Weights of a small mixture-of-experts language model, trained from scratch on English Wikipedia: 64 bilinear neurons an expert, 4 picks a token.
Below are experts of layer 2 (counted from 0) of a mixture-of-experts language model. Rows are named router (the router's row for the expert), gate (a neuron's input weights, with its number), up (a neuron's input weights, with its number) and show model dimensions 112-223. Each number is 128 + 32 x the weight over its row's rms, rounded and kept within 0 to 255. Numbers have three digits each.
After each expert's rows: "mostly gets" lists some tokens that are sent to it at least half of the time; "gets" lists some tokens that make up at least twice as much of what it gets as of all text. This comes from a sample of Wikipedia text that the model never trained on. Tokens count by the router's weight.

# expert 25
router:168139120141098103148152163200128181138124107143152064164164083103158117064168124102105105168080158087135125148138148111107162108136140112110111120124184067112122070131129093144135145205169133100140091110143132111126144141108115152150166105164070140075092114112093100083121151135083159137126102124093154083141144104169130118140053126093
gate0:162114137153116099169100141136122095093158066143188107183152104142126125122136157163137120132129090124136129058096170144093115122079212106153141214143124059147176099123158124162107125119124163149144152126095120165130077098092054181108147114094084092078090101130141127125136186173136085129104164143114165109114144095162092151151099119069
up0:168149120100080101174092106118101094108134155079115127146118094106141125133101146207146139121061087192086141084128163146113173131183124102141150118124150122092094105048199127175121105114082167077121145092132129097105185146175109160104094052054092140128085121125113138165130156165097116107174099137112109097054091119092105124122095108132
mostly gets: "–201", " comb", "arg", " gave", " Coordinates:", "bor"
gets: ",", " and", " was", " –", " (", "it"

# expert 15
router:128101073146137150094131155146107098139128152171135116152099121141191135152136073084136136158085189098153162126120095036164196174159117123087134094155163088177098095146195069065143126143157132127103141095124204109087142136158141074159177131101130149192141113103131189122130157142142101172124103165125132137107102112125152153165080098048
gate0:160086139134157136137046100129137152111150063157161116163150107153162104147068081143129068127166135126155124081146088115122130099087147126140139133159153086163149144180151130129112183107135152107158109121141149139102141094068079160072133146124109110113117117100078153111141180143175107152109153170130132134121131159106088141172118119074
up0:129163149116088146123110097105124089121125164108125109131054115145123127116145102146119145100036126144137142047135168117101142098170126111127134153143099128179124097076255126140142116137087153151116194066127108130116125136103093164104114067141068091143114088106151130138101114202162142093144127121132149131067036109099130143103093074143
mostly gets: "a.", "ia.", "r.", " Joe", " Wil", " W."
gets: ".", "s.", "a.", "9", " is", " was"

# expert 1
router:126118131149160041069122108118129123157092104093114165126128143130138135177079090154145138178164147062145176097155104113116075111161079078121097054105100145155175153125132222070111122208107151156155125156081084089122147104147151094137165122138107133088178142106108132096102193132100167139139168124125140135189121132121131116153165106165
gate0:152092143190122085163080081150121114132151111182148105189168130157086135157076126124096102157169133136172116039149142140142070131112149101151142162134116057126165107152116150128116138184143092165156145085174093105151121142104105165110074137170089102102113138153101117122124140132139110135125158148167130154175138134146114141162076166107
up0:175124148100158131112092129121112089101145122098129060160096101130129100116154132128091105086117108149067147077130160077108152143191180154146122127071142112089107108140220134175178121129102161058132141140094120171091147116121195149112090052085114147150105117118113168143112119181134161061236158107144148057067071117062103082138087136076
mostly gets: " many", " several", "aff", "ik", " various", " conf"
gets: "\n", " of", "ation", "k", " not", "s"

# expert 10
router:087107181091060032097138101181121055144134145126156081133154148098048118150128134117173078155119121191126141134138097122138152106121091185135092179082121104109079147077137196084152108156099139088094133118119126122127159092148136124106111073164137113160175111127127167141145073156157127127157140165168166134151128104129110093120089148104
gate0:133089192156098117148092164071126106129219080143153111201165142148124125141144069137154073146130147157160116109138115099105110097127157081162159144070095057153099115113100096168125178140128123144143166118099141129138125109103072188093101120110088124136153118071112192089147179147141088139125132164118111116160144114157141135157091127079
up0:110144122124098125137122143079130073096129174110143093128098165129141125074153128210137130129094151162098133102169145130063148110170116145134128111095107078150089120087209118154126121117071178108107173097115117130110217117138106117076093051067094152181148074121098134160148172155078128082167129147148105078113116086059118101078143091124
mostly gets: "°N", " very", "stru", " UTC", "ily", " contin"
gets: " the", " and", " The", "The", " a", "ed"

# expert 26
router:130135161157165115136174155132092062084107123134089164136031097091221161167127094112121144089084163127159139107097126160131168106165150108112119117075141164147093163105076095160097123154176181124120142112102109173148115111127159139166167101158082104122148229081031103142168098143149131144101071136097132094119137124160142104139101123121
gate0:143103157177141147158128093156143130125161153152197120126177117134135140174115155148111081102110123141158087095143160146101126141091175140134152169075139095132114115093133125148100177153101128097144168094156141162116137090086069179115140143113051112129107144153079193100122163143143062210140152160110121122125147154140088151171128163109
up0:154116134101153168114058096116142111104117154113111049153105157163131090119120121196107147082134125142084130110172132133076158101115120118075093137183077084120134112091199089179146110127077103096145201120135146167112173106124118126093107093088080148150092139154107131150143141180086171105191121127124149055045066101103098169132068062126
mostly gets: " must", "\".", "_", " Sant", "\",", "ation,"
gets: ",", ".", "s,", "e,", "\"", " to"

# expert 23
router:126144123070067127123119137093136089145129183092141103162138165131064168124132200135135127148097132119125143116090143092141132128117084165067066142150130064075169146146098181110127140151107142117107112184204097070057139123099076106115094107148139129123131117114188119104097213138154108079131123142182098146198122123124173105187100130137
gate0:142091173152131093131090080165126169135138108162171085160166174161145173122118159126177091125129156105129158144138130143111110090124149125166137155097094073124122129129111141152088139154133113139186113122117162115121077126113071140095143154117123064106104125140139190182085139158138050163163125140136101137192173129111174083160133121089
up0:151140161117118163134094104082147084108151185110102121152105150094114089145119154195096163084129120174099063076180114107072160094139118093105112141070114075094141105081218155172129131104076177104131161119121170125105165089101134138106091063073091195155128128077124141107119153141093167084163140133096109091056134099077124096103098134166
mostly gets: " larg", " Country:", " entire", " Location:", " \"M", " Off"
gets: " the", " The", " his", "ing", " 1", "t"

# expert 11
router:188185115052183175113189151176100112136104156126131186155165138118149138088181134129157106142117117107136074136062105139175121085128149172129105106102164100092187114109154184093144114109155109151167122163130163136071131129157105126104067175130060145127114097126119137132144148153158116126192102126130111131115119155153103115060104097183
gate0:114094148164157123145092136174139117125124053194149132242196103152115109133111134118157116095114152138172100038163155152113119106079175095143158140119122073174154135109108148105127165210134097140167124099125129117136097115105078219085126142166098132105145103112140143094157089171122109147122169161122160110120115124139131105174048115075
up0:119107094106176140105105113089110153100147160103078083132122163086119120073105136183133139140106141173100073133170112155093139151139124133107147134097118114087087125111252091179145086100103146086134162099126078153120170138127117140164089061129128187148068122145097169155088154126082179102174137122070151096093130078082105117118156096144
mostly gets: "-S", ".", "-P", "i.", "ies.", "-A"
gets: ".", "\n", " in", "s.", ";", ")"